{
  "n_layer": 8,
  "d_model": 192,
  "n_experts": 32,
  "experts_per_token": 2,
  "d_expert": 352,
  "d_shared_expert": 0,
  "activation": "squared_relu",
  "moe_layers": [0, 1, 2, 3, 4, 5, 6, 7],
  "router_score": "softmax",
  "normalize_top_k": true,
  "routed_scale": 1.41,
  "balance_loss": 0.0145,
  "balance_bias": false,
  "router_z_loss": 0.001,
  "init_std_router": 0.0279,
  "lr_router": 0.000825,
  "vocab_size": 16454,
  "norm": "layernorm",
  "norm_eps": 1e-05,
  "tie_embeddings": false,
  "optimizer": "soap_variant",
  "lr": 0.00436,
  "beta1": 0.95,
  "beta2": 0.95,
  "batch_tokens": [32768, 65536, 98304],
  "seq_len": 512,
  "train_tokens": 390200000,
  "steps": 5961,
  "dataset": "wikipedia_en"
}
Below are experts of layer 3 (counted from 0) of a mixture-of-experts language model. Rows are named router (the router's row for the expert), up (a neuron's input weights, with its number) and show model dimensions 0-191. Each number is 128 + 24 x the weight over its row's rms, rounded and kept within 0 to 255.
Before each expert's rows: a language model's description of what the expert responds to. This comes from a sample of Wikipedia text that the model never trained on.

# expert 2
Capital-letter abbreviation pieces. Single capital letters and short uppercase pieces in abbreviations, codes and table cells, such as QB, FW, CT, SA, RA.
router [127 119 142 114 130 161  96  97 102  92 101 133 144 122  84 172 128 134 161 138  83 123 112 130 126 145 139 123 116 145 109 134 130 124 142 144 161 143 127  99  89 128 131 123 158 113  87 119 120 165 120 120 113  96 145 143 107  69 131 111 119 149 132 138 148 126 100 138 128 104 146 157 140 144 117 104 120 165 145 120 127 105 156 152  82 139 133 153 128 148 137 109 107 100 170 172 187 124 120 137 133  99 113  56 137 138 141 126 170  86 121 137 121 138 121 174 146 174 108 116 111  97  91 134 164 126 157 172 151 159 186 161 129 160 107  75 122 139 126 124 131 121  91 128 118  87  82 100 151 107 111 177 137 117 122  80 117 134 123 154  99 130  78 152 130 119 133 135 129 138 130 106 142  99 115 175 144 112 101 135 149 145 123  82 136 128 131 115 144 136 145  96]
up1 [108  91  97 139 152 143 102 129 122 140 124  99 128 153 130 146 154 161 143 134 131 117 128 103 166 161 132  89 147 109 121  96 107 122 152  91 112 134 129 152 124 132  86 170 158 122 122 149 120 124 152 104  84 143 117 124 160 134 137 109 119 143 114 122 116 126 144 116 116 155 113 135 106 163 119 121 161 131  98 137 111 133 133 147 147 151 124  64 115 103 148 157 187 114 115 112 201 125 136 126 116 103 123  74 117 142 124 202 144 129 140 113 113 110  73 164 166 127  99  84 141 146 105 122 135 123 159 128 133 110 113 134  81 106 129 130 115 151 142 108 139 125 123 143 115 145 133 130  87 172  72 159 119 124 131  85 120 123 134 127 106 143 167 112  87 120  73 153 112 134 131  76 120  96 173 152 176 110 111 161 110 131 119 135 142 150 142  98 122 125 163 118]

# expert 31
Verbs and function words. Verbs and connectives in explanatory prose, e.g. describe, identify, used to, which, where, how, often after "that" or "to".
router [104 120 139  95 155 136 119 113 132 123 138 109 118 130 127 156 121 133 115 130 144 146 125 151 151 133 196 132 127 143  98 106 108 111 118 130 130 152 133  95  79 123 117 102 106 148 109  97 108 142  97 115 120 119 131 140 170 153 122 116 124 164 112 133 127 148 115 128 199 131 152 141 126 119 128 110 116 143 168 112  90  97 131 132 142 130 121 146 156 145 107 130 112 142 184 162 136  67 100 111 127 103 124 132 109 110 162 149 151 119 121 184 146 125 127 130 140  84 102 136  98 102 202 133 157 182 112 145 153  81 143 138 164 124  94 121 143 105 166 131 134 146  98 125 104  89 111 109  98  89 120 130 128 154 133 125 118 158 149 151  89 108 119 181 120 109 133 110 111 169 145 104  79  92 137 135 175 123 150 117 135 148  97  99  99 147 159 109 169 100 140 117]
up1 [114 167 100 148  95 129 150 123 131 172 135 130 122 145  96 163 105 146 126 137 112 150  93 140 165 140 146 100  96 108 117 141 128  82 134 142 130 120 138 105 101 104 157  91 127 133  93 123 121 140 141 112 124 162 142 160 135 180 132  88 145 137 129 129 107 135 147 114 134 140 155  90 155 113 114 101  98 104 189 149 179  58 127 131 135 136 145 117 159  77 139 160  74 110 146 130 149 126 112 104 134 150 161 142 107 122 156 134 143 126 145 115 116 124 135 158 147 133 163  83 109 161 101 133 122 129 146 152 131 149 117 114 137 115 158  91 112 109 110 151 108  97 136 169 114 138 147 135  75  67 147 135 137 138 129 132 145 116 104 135 108 103  72 194 134 132 121 145 105 111  97 154 134 125  99 138 170 135 102 107 150 123 100  75 115 158 108 148 111 134 118 121]

# expert 15
Capitalized name starts. First capital letter of a proper name after a colon, comma or of, such as Successor: M, Starring: T, of Mass.
router [123 109 145 112 183 179 115 128 132 108 102 138 155 128  84 171 129 135 103 144  58 126 134 122 133 137 139 110 142 172  86 127 115 161 124 153 113 149 156 115 120 188 115 126 113 113 122 137 142 160  86 115  72  90 122 158 153 156  89 129 142 132 138 136 113 144 115 140 135 161 124 167 152 106 112  98 138 127 142  79  91 175 161 152 140 145 132 140 135 133 122 143 128 144 157 155 154 176  74  88 131 116 116 124 106 150 157 154 118 127 100 121 141 138 131 142 148 119 128 157  90 122 136 158 158  87 134 145 128 141 130 122 114 165 106  90 125  93 165 115 149 107 108 126 136 122 129 104 129 122 143 132 102 119 107 141  91 120 124 146  95 141  91 132 100  94 107 146 103 142 143  95 130  84 120 159 134 150 124 101 119 112 105  80 136 115 148 110 188 102 161 126]
up0 [122 106 178 124 163 163 106 180  97 139 132 126 160 138 146 139 134 114 164 122  85 144 161 115 148 127 144 130 140 120 127 117  98 211 123 142 125 141 135 129 158 139 132 132 136 160 128 140 177 107 133 131 135 118 116 124 151 159 126 143 134 174 126 115 165 128 131 140 142 160 143 145 178 119 111  86 133 128 116 147 105  97 154 116  91 128 148 149 106 110 104  92 142 132 118 169  85 126  97 102 134 132 159 174 163 107 163 115 108 150  79 113 169 136 144  94 145 139 155 143 104 120 107 105 182 144 136 102 184 184 125 128 114 159 119 127 122 154 174 121 113 112 147 117 150 157 131  97 144 124 139 118 104 134 124 160 135  97 164 162 105 158 119 164 101 111 147 129 125 149 147 146 166 129 122 141 179 150 137 126 164  95 130 129 112 122  90 127 124 101 111 144]